config = dict(
    n_layer=12,
    d_model=448,
    d_shared_expert=0,
    activation='reglu',
    lr=0.00301,
    grad_clip=0.5,
)
Below are experts of layer 9 (counted from 0) of a mixture-of-experts language model. Rows are named router (the router's row for the expert), gate (a neuron's input weights, with its number), up (a neuron's input weights, with its number) and show model dimensions 224-447. Each number is 128 + 32 x the weight over its row's rms, rounded and kept within 0 to 255. Numbers have three digits each.
After each expert's rows: "gets" lists some tokens that make up at least twice as much of what it gets as of all text; "mostly gets" lists some tokens that are sent to it at least half of the time. This comes from a sample of Wikipedia text that the model never trained on. Tokens count by the router's weight.

# expert 24
router:137107113081113126091157100129104174167191134124169118098142106194122150106149121127161127198101158141162135125165128154148154136152160147132129130066156204188132144121155111132213119151100197167110157125169133155125118115144187184150166084130118200132150130114157093139146119135064097126141110147118190121108144118115137110173091109060092145119127175177141103180111138154184118127116120130201078110161156107115175076167169171187098127093051096155150107137130160171086119120137120090154072164170168110110105122121099169122217167125119045148139221136131169119163115139123154117177113151094105119095161119125083058110109062082182131156103103168197134129149143151115143128102
gate0:091111148136095051076089113067152126104118147160121131111163203169159141187078143158153115121112099149145140087148158179105187065156129079157101135095162076116137150073124088095102111135101092160101115095115114097102097098163086186135154152118053123087188137114124140180105132131130101136140167155119147124143123110124132125167089180102110123127151197143201098148114155102097136169150117133148087161116169121152160151077092144168150068144142062129127153112161128135085108089155146110147089112135135091105107098102122183111088126193126117167108129078178190096141139094130097175181167114129147142181081106121098147099175156078139194111144082147093105133135114072100210108204
up0:119159119100171149195122130171106140126138089075154112141103108125158121086184155128163171087154135124141132140109068123135128089137104162094130149155137119141101160104154104141104215103213148101163098140099157197095143129078172156148138132138135129160160091091190136105077130148111136060082155089114137101089094112140137160111146098191146074112144108142061147094121079123139162097166118145124162178069134078055103110157080167150118131135174136089123175158090125102171105125145108111162150166125095173152123150142183084152135129141150142118087126169135143230147135123143153133133034069117127129087106090128039136142201148133132138137153087139124140145116128135078071115088
gets: " to", " the", " was", " and", " a", " is"
mostly gets: " been", " they", " was", " would", " were", " could"

# expert 19
router:134165122122120110151133117099107109139132141120141142118124121187180130172180093102153158171127160124173172166175077119137143160109147135095108099104112149172166155103149147133100093126146186144150208116151136177113184115079129166190230086149138211099138079147183083115179114156178122103120132120128121111077125129114137116162225108086167165100136167145137105148187137142129102167103150148196144171131177135143110047157158106169071136114094075119175117138120152189122167093129143098140151166165125219091143146188080122129135113106085145205181162145143129086123122137186136071157182129038081134133146104140109082134147077093125151143123176162159089105141127175127124077116
gate3:151141096141093071126148097081084096153140112118140105187091119142140195054135087112115108112205125106100130113164202171116129164093159131117123137112099197145158121173113166151138128147099118123102123185125122133108168124122148150171154145123134195116128112083167060178113065148178086112142117146150117044146108105098148135111137097130186140099123090155134115149098140178114112123066038137153086115067137098131164151085124093111100116120126170188171163155088172100141114147176129120130121108139127104108159085160150099147122069107157157193057121149107117125145131118154114161122163107118120095136116128136109063133125098100083165151170132176168097027111145127145105063154
up3:150191163124089196195162131112169088149103117161110120104148120130141049079149160162171193110109115139128149167170143172091194116119140156115153133120089132072151088146091160059158146097087119131157199090129088153120123131115156116170094125120117079147157153142127147165135120129158148130175161193141149107146158130158112124136128113114112156187106126139095130122170126161145175211157115171127176072187157113130139123110193099166133159105139108068064163153181071179137134144092151162114108121170091155078130126092073109137152172153097127161134174131085157152109066125099134170087127121167109078099097113141091089149100132115136106093131117118146094146095123129125131140149
gets: ".", " of", ",", " as", " that", " with"
mostly gets: " where", " when", " However", " because", " said", " while"

# expert 18
router:215118126107107146162161108137098127127144192156182160162158131142144154110142166143120149214138130187155142130107078099180191170154149122089090123162101162154178141120091117123124144113162131092062151110130146151078171150135117183145156130159105174166137086115151079130176061140115090090129085147105122174127140150137170165170193141118208156083119120111116073118183118149146112142159123124180134144101094169155119113164124118150137107073085120159106169190126179160089150127139127112139116182175126124107133123132111162118128097131136082123183151193140168092139132143116131078178140100088189099093165069211130073121197110157124115155120227137124153100129134145150138135108
gate5:128178203099021125063137176134140098115071149156131133107155097133157185168117133121134116115092105086113168122141092105089124127162121138112129205115179150136110153140106097161100125132148119104066097127099137134105155169129131135091131138098168107143150149115186062069101093097128117091121136100167119089163119134114123153140126147109081109107111057164151155156148131116199165060190090098152113144133143160131119118141155136163157155107108124131117159112126177143139171087090151119108056152113122095147104138198116146106169127131160108087148103129092135152093096133171125092100167117215121112076145101144093148133109142124132188123094107092151076133138069151122126114157
up5:129144123168113099149114152151105144155092077123161144134155147147108082122162170097099096109131123093138135180081170105135118122184125118099114175195095111124101126177174183173136091188169153122153161132140102140144143086131100110153124082131075065127102130122072160111116143118131155162130140128129078107184115130132102169151097104110158123169104130157143183144117114144121084121154128146112160063141206142100095131174153145101015106100118094130146104100151116100077120161148130133177159116112105122100106122106187214129114161093158139151129164127149130166156079114138116156222060107159158156128169097135057171097149162149179134103072119106188106144096117158156119129138
gets: "\n", "|", "  ", " |", "-", " 0"
mostly gets: "  ", " 0", " Nominated", " %", " Votes", " Apps"

# expert 6
router:120109093055104067197149047142073141157140145143188108132135137134182167105105132161165146179114139154136109172118075032150145144116138148103117134156113170206190094094124140114140147131144127162121163103167153167104169070080070177142162057119112154138133179111172129097187131113119105082107103140082153140110190199170194171224140095096135140093114138131128081094159140156148173124151126141135150117168172115090121127206121132135108124086090065108156108170132113147130167139119126149152127154166161180095139147109072130094084153070097078137164149122182125119199126199164137087136104120072175079113155129191098093140153144086126118169132189180174110098145148140114153135132
gate3:113140088156108146121151102131116097133152131203078170150110143161093124154157112113117147150047148102126071154162092073110115148152119180185139116169140147144121134144123119086109153114154087124109134075149157102120158104105124153130171133060158123127091114144196105098195084131082157084183048095195138112141150158192129091104148143113121131114121123161153139091149120108083128111077140151131142113131108162145094118080050180139132135129107092112195126078147195126101166065088161092112127135121157155237122137166078099157083177172129105056137154167136122114107155185106138082130120127139107129074134109100144124094113130083116121121105202124149120189114170109097103169114
up3:188124060111137167144129152129163157124120120100146124146076150147151147131148163113109139150195143159124149201181104120132078135118163147210160143142113122120149158191135094145079157140111106130078154138108039087127156115128106136155118112153137139097180162147048102130117147205152097131153166112146117128110148104119112109126115137099151133150094169125151172135105108132161111145120106057085093099104132173171184107151165104047101129163136087094014162113132172164205055145143154140113157125172106131085144102156159135140103110142139131124117117104122182101129151100137096144107114140119121108112162132140143080076116147148114087170116106098201118107170098178167084130099
gets: "=", "\n\n", "\n", "  ", " =", " \""
mostly gets: "\n\n", " ev", " indic", " =", " det", " prom"

# expert 30
router:170105100136142114156166115093100117168170189095160142113115128120138131186083128134083201195092155099168129147160066160127127141109114118091092128126127139157187110102131123130144127120140137138170149154113099149081148124098113201118165142150144179132093144164136119132166171149125117033067091149071090142187188148146169176141162105100203137124147148157157106191199118151134126138183192161166132180158195095182152102161195137143144136108095145087153186134150146175136114199121126137165129120111160197138093176111165172156158127134117094128188128131119172125159119148153092149145126170083138082062147122231065077114097115116160117142089148089140104078165090167125152099097
gate3:123158128116139117111115137126093094196121126123124125179149088104120139150100123154202116165135139124199113085179126136083083113129138111146078113135143098131150133156088131074128160163131137192160147168079080100125092160157194063156167087171116188130112082125108121096130131097092118124101104176137129119090152137131122165103164146154200141127125182098168094168104092118107162093117082179125130103128165111139143191101219129163146163068186113152140151139105166087115083120118106167174147016171101174134103138129116071104130126136105132177089064130178146125099123138104141119170089139090139108132120117164090134126109115167156106089131072114084145106046169146082138102078
up3:154073150109146070171150139168114130135150107147106180166124064098153143123131141135150152116140228117132153089157145114087139144145165121109155148200142087122148163127078083167132163127176134133165100132102146139114134158141111149136126085092092159154135105149158100209153188151113159077157067124107097088154123106087100160142120135163116142085106090096077078108176113133090097099117134073116116164090152110109160155159074120104108140098125098144139147148078095122126140103064191097072195062160137153102100135113186112101160129109067131101162071113109163172141132102049074121090048121073131143133133088114090153149152104101188155178188133148125141190079069106134118094161
gets: ")", " 1", " 2", "1", " 3", "2"
mostly gets: " 6", " 9", " 7", " 4", " 22", " 2015"

# expert 1
router:094085094064131126137131172152155124147171205110116145133128140155200162108141164182108181221123208097129187152109055070132168151150126087109134097148162181153142131144129187178141119121141134137161137122136163166162160093130175196122148146137095159104135158106200129142165111136129135011130114125098166153123152124148173154087152120060161132142101167165130108173170141174176127112100144164146141090195177185153097065173140117159103166093126109136145147169116143128128133183126152083157071145169152158155144153109107132131127144162154113099171208115182163122131141185141091092173110080048081173131135125186117097090103073138174154144078144119171158124162163166138111117115
gate5:181182148157143115078098151139109072124116082147105104103100118149155120106142174150109134125081139113081097171130084124150143085144152126088093180128118174139132152078127165151158082194127208148188145196159184109136120146126125132183146128072137118139137164124160140152114146131123087152099155101158112140081119164177164165131134173113189109218109132124121164072157156143172187108198164099142098101133111156107118146184101122098137136154153119142084134090105057118121061113072144076153100064110115112074151162129137085175192143116158159107109116120149138118079105108103139149117131166099113162129144123170065113152182105133105143042152173117079163082129093157122106127100
up5:194105119095059140136130167034133133136116129154092144132123151140068108114152138102177205055166183129144105151145115106093133190144094141139151122146115114155057085111176103093128129090121150154115196128091115136100111138175084110140058064115112075119110136161121083086087111092087097136071095144084109120169196139093071105111089108103119161087195117114140173147187149155150093148100128109118172164152164103183142136104089195151177103169127113150171114110132137151120128115143146141133143214153123068143114137146140141134101067152103108115045087138139111128117133116188134108177115170142104127127128102121128169087122138123114084147152132132136128162153122186124108171156
gets: ".", "=", "\n\n", " |", ")", " ="
mostly gets: "\n\n", " Succeeded", "Scientific", " footballer", " =", " Species"

# expert 16
router:141087112085071125179165153164100160164197147104143128091162109153106152109168147122110164148119216165140181137125077095126128163146157110117077124119077142144107144111107131159132141127129152083078142059155158159099126141113134177150181128077091168098147134100137093118127115127109117101126080170088148115112149180114118135201137093062212183106137159143075094135163120117152140110130159156142138156153130140153114094164155116133108116100032077104127139151137132109124184155114129105182149211123117164084080151161048165125127132105090110121172155143156182062121102171114107109171116078095118155088133132177122053114171085059141129147093191142144133104078126159143160109141
gate2:112110121109138133187082104057067097091139182105188131115112086076104120151106165119096115125190094053145092124141139131067208122208154112114098173122152095134179094108175104168092128069091077149117135111113129122119136111133148107155123100045155069086160131146092092133118109094129072130191114131090110131112148127128120095168101117144128136135131132039141101145115112151097105110148096082085065151158096147155128171126121085139106115147085145194173151138134103145125050144185135119139163171133152133182100114098134095171112076128100137142105151174158122114117147143160094076118132104154107124146122127097172067123131154072150098154089176138136072111180117094122134083167
up2:138115121164157108091166145137186083154154137167119189101150075110188122149116080106096146127180180082148110134205134121132089195120097155150129052137083163092098132158156153111095066064120116136203124151139103129151102151154137121089141135134112161137153113142137086103150156147144150094182158187150102147109134136104120132112184105092098125086125069142196175105150136155139154179104122153216142138163160140060126131173096127139148127099130083179092160179102144105124087144127122114111176183183100152136113132186169186136115110131089177110126132134140135180125178174181124123144093159098147136113130179080153160089130092107138128105088133132068107106139126106151127159091
gets: " |", ";", "\\", "_", "{", "}"
mostly gets: "\\", " \\", "_", "<", "left"

# expert 10
router:143124139087117118206142089131100185187162134124133158106188117214158186158121079151162165201096169129141193174172126145147101163144165159130080137114072120143115139132186141128135101172131185114107127093193136128128174133073107129108150112137149185127147164090176087127116099154165079148127132199089105103151135174139096153189150089090157171047129139139132125198175152096147123131143111152186102210153139126122144102158182147131105104084133102117134111184128111106103160145117162115199095163136126153079114130186108188142199127131065092172135116149166133123116142164130162132092173118144141183089125088128084096171143095104172178139131171173195098092105164225129110121137
gate0:148158110128170068115134125089063165140124080144081114154136136137114179108112124122189161109124069141100077124154100093081095130136109133147152109169139187155109110072150141123075170125116119125175142101123158046158129094116103115092125185166105184126164086199178117146145159129184113185156157148142123118143124182147131152097137113124117157131088091170195204122122110122096128163145104207107126105141147134145103113127114101139097097143215149114129103110126180078143120166108081079109120142078147184090149103127093159133148088171138108167165121125182149145105110158167125119106118124119109122092189101150143105130119157088083110155143183093123048100062110166101106133153
up0:128121136098130134155103086044072144152174133061162136119145123168113146159076119109141156143063127092151132137129098087114117104114157113096085088135181103189085142138134084129149149106155131179089113114123111117128131100118173124115044167102112079057122132104143157148110141184087111108144112122217060161081181091116087110054080170106125092081183107163144141143120169137082144132086154152157097107144154159135098105079165130040096143142140150162173155132123102126200112114137180124123063153146179176074199175134089151136166125067153120138101159140184129111102129157131167135119113200128131107101195161136135119105146159148117160147119119140105078147095104128153125143060
gets: " a", ",", " the", " and", " of", " \""
mostly gets: " some", " many", " several", " most", " more", " two"

# expert 26
router:112130135048140086151129135096089181180192146155155057110131101130109139140117109147132201175163175125190114176124058136130176124125202119122071165098138112149109102111127120121131117119096152109153136141171153209100137101093132157157141126111104167127109159141171115118136152077129126046131089174115111127179119153133134133202113097087114131109113124141126116168138141134166112151147095124122075133122177197139138114117179104150105164114119096129139136190167133175175114159117165107118119156117156161053100145138101214170131132091086093152136143122146180080116155165151112140120117128094160118121156120229073089142116104129146135132068136142151125073077189165116165110185
gate2:137124176150114154088195070086111167148196121132161088188141137100126139139158088153113163144120188145180132098119076109116174069116169102110120120132113146088111132186092118166121140098143103154155096186111106116127096116158124161201167130120103154148124108138124142115119125081135111122079103157097116099127123153184112142145159139194089131162153137059163172083162116177103165200148111104090114094217136096145156123119149113174109144113164142127153191106133093131150142141170108083081122092112124177153119137183144175146148179115132122152121127119179105141098174177130098146139087146067187097224070108097103126106094096144166160171123137116121118147139110143104057128096
up2:172188141099123139146123090159144204141144060146044158150107142149115097143161112121135078147108163079182135196123111126175141142119142105113101149099133104072145140156151198083140184111124168161110086108088191110084166130141119157134096089099182128140090147130156138093089161133117090152166116178120139162154101101101168121164117052086165134155090153153102178127151135054175112106106063127176139100142152197123118069023113096072187098196145137135114095142098141163193132111141105148160099145121135117119123078113102110101129138087119137167097121118213129112151131196118120145119133143160113097103131155157128166124115139059105126135121132104125134109171155073186118176189
gets: " (", "'", "–", "°", "′", " \""
mostly gets: " (", "°", "(", "′", "{", " $"

# expert 8
router:128137165117156134140132145156123136119197142093106148089150061167158158064169103110104150198069155136193164210158100061133184161098131172108084098137094140132084175171174181156120147127114159177131148119150151143104119104095141133140133142147117123093110127148157089127196142110111064110145114154094129120086164183134131169142137093072138145093090137150057106130134128141158113116133170163117085158136135178126149070212153147104124113051123108126155131153092131141103171143088098128169063161150138194084091149153126168143136113077093117111119103151210134060118091148129125045182125140090152181119161136170073081094124147114115140154070163189138096084122155193111170084158
gate0:146124107116134169140177117121128075163159111098116110060094175083172137091112141109128161144110113163127105169142153111139153085159183166072128119128060153173150114166143141172107082159165118157086148092055126077131152058095151118027139123187107110194062104137104107133120150141165116125149147088118118129141135110147119141115160183148083125145089096098141090112097147056078146124146124086193120159161169149116150134149113110128144134117173111139128108111166131149110145188138102153103160107102149139124158179138115137124066137108138160165120084106200119129119089108050147112167102125138108190061184133098154089153111133107122154137084130117120131105107174125059205112133
up0:119058133129128133103137068099149094092139082162127177102098146102138166141169128089150131125115147123135102134091107178151127103120085117119170113135107122096097142106113191160156146104114126132157107127119150116131107125172141129063149125078171134131191118220157132081138129113096076136133120078093130122149174094170166115078149127139134107095169117126059101108170162138076094092147070132128124124151127132121111098117082128089113167171139118092083158168129088123123113117116166118216156163122161134102149095119095176121157145138136151114110140149092130146061161099130090145089149119091138161076119168140107149117154105086192091117070127189106101209168141166164040136092
gets: " in", " of", " on", " In", " to", " for"
mostly gets: " species", " across", " Genus", " In", " in", " acid"

# expert 13
router:132156133138140099168175094140107117192154155108125186114152099188064166118160110131106172188105168137168119155156121095156126169116146117112091110140136170170155183120170151126201121139169145160154183122163167133103112109078120166150132107125129134098101140094142103122141121092127084154185116113093117149097177160110149196145175102096214172107105114196116084146176159131155158107109139159181151158135163140085152052115143122154093137077111120112120117166171078172095138132085114087161121155197133152119138149182071145122182098121044116145126112140188186101145122157146153079154191142125110135108129129182085057107170078113180119164147153150169074084118091204144145148166
gate0:095066187140139106071100171163120097137097153082122137119113094113128128141100113103117216096150191102093178170129146130133136110167167074100109156164080122188120081113129128133113138124161122152128117100165089168163084082189035141114094057112088117151142178174182155136150124150125144185150131161081078134134109126100126102182103138078123143126123111174132152102095163180131115146100162124197156163093138119089101170195116062116146121136144142136075151181127121118199110174083128139141075127160127142132147124186099159076154103065119105118155152141176132157100148101147073145129138111131172180099172138163152243146096121126169105157132160171121058088170098121196110144135
up0:116153136083186137143151145109068107107062130177122125097131145134119083106160123119133127150128149180139159118153157171056121160137101158092120114140086130158084194172106098147106110165129144137129159153111168142176132107078121149140140135104124136107093133126171193055134135112132113138118152137115150113121206122157145126126068139162054119058121109169178113101126092168137048125149120147174128125102094062157084121150123104121068076124149151145067154053107112135149149185092169139163094135128099098116176073135149155070158127058149157089120198094099120126117163138069145114085163136142146171129127120134099095111162138094086080121161113144097141099157177162141118099135
gets: " the", "ed", " a", "s", " is", " that"
mostly gets: " because", " more", " if", " any", " able", " said"

# expert 12
router:137164077140113100161133119158101193129141145111124128154115119136128159131116148134093090177134167172134177130135120128192141117168167145066148104078104142190180192058147159128158088114156155151121151046171186184151180117125124127183127082130174184103148111167166084148167115096106029099174106140092179162138136184106127140144098110103167126169079147133119109178142131156181118112150157178147151156145126173162158128188173127208107128102045135150192126176140131147127129175119142087165114129141149149100144127198108117148181124148106100165160164114205163127145133096141193148143121132129122151148185082175098067132190102132144096183136165140171109118100140173087122085132
gate3:170171147176148116111142134139077145110104136117071132098123096158148121164202103122160096139160110149075155145161197198070135101147102146143148106140089167200139149181054153152163124111131111088036108082121090154152224114084132125115101145189176173132135112135095167131144164166154077166130131094124154124166120143150095169112172127053126172073067177083153115121104114111119150107137124134161109133123117107141176145123098133173118167087121138166157130168079137136066148137164179141157114167096094127138122098162067141080168102156089121110143125092196116140091117134089126131123100077154160105171071107098142125200130154132156049128147182176144124098161087135202118059128
up3:132130118134152177160191101126155123136225131148102111096069111070119107073107147079157160091125092149119152164076153136088138079130153139117157083168096093128083187156155148168124120173091108119085119172150146143145130119088151113144124154130131127195153098158148153150137190094177149170134123193130139057160124179145119117145071156062142092112114128083078092143143156144098102166147162090126111143151079093163155107170177109178118112118153178091142126112173177145148080107108148167132122197111072090104117125110155072135124167136160142113113161117128134134126210100128151138197140163185163105172157104158165117139110107127094182096155104139196151041083148112137094172117
gets: "\n", "-", "|", " |", " had", " has"
mostly gets: " had", " has", " have", "\n", " having", " re"

# expert 2
router:132152130079161129132150135145052131165138154176155166125150097196118129168116107180142165152105178164153173110138100108141178147107143088054162153092136154146115151073170154126101138120106127117132180120133171163111145117167112143184212100127138179143172144140163118149164128135128119015135107124136122145126199145085135138158153140158169178072148219174130129125140118113174160082176174138187087151145151108083145089123152151165084116103091077134122176146169125141132193097080101107196096234184088136091135106145122135131144160110096105161177142155145177114126172116193159123184167124122102106074152113189080123150140123098141142186120121173184099137159144144164181114126
gate0:084173144069153081113128126104151134091147138108119062126083158175168094174135155153137166146120172166129097160173082121153095135154137135142122136156087116131123088135137106119144154119143104122117126107164143166128120097120088089138152089101162124178086110135104113151126116142169067153098099081125231114114142121145099139125115104097140120079141096134112125122127130159120127133104108101159142183168112116103121068146128105143127159100079191085105087066137174121122100087121112132146107127101146145151178105066154107133161132103134133170150199174089118146145060148182122046116107194169052167131121210149125153196157169119088074160168039104182138097126139072130133097120
up0:102217091075126150143132147146101085156148101156105193170084090150135161193137142150163132118117189136131113153181146100093122132145094108121091074129109144099114116122132118071165093129094138150137052148170144114095143092163158114186130092120123138103152206166077132163082095135050121144161101105140122121127053175084138186144103157108196145118163149089069108133069119146142135120173122159151128147145149169109086127083138084143225116138128098132123078138111150110080123149146158143125118150152104122105108117094095086098146120113148142174121131138157118152115082129124154165141114116136173068164223117169145119159063171145109153101128105120128127144087151151085127113110
gets: ".", " \"", ":", " by", "a", " The"
mostly gets: " William", " Robert", " Michael", " David", " John", " Joe"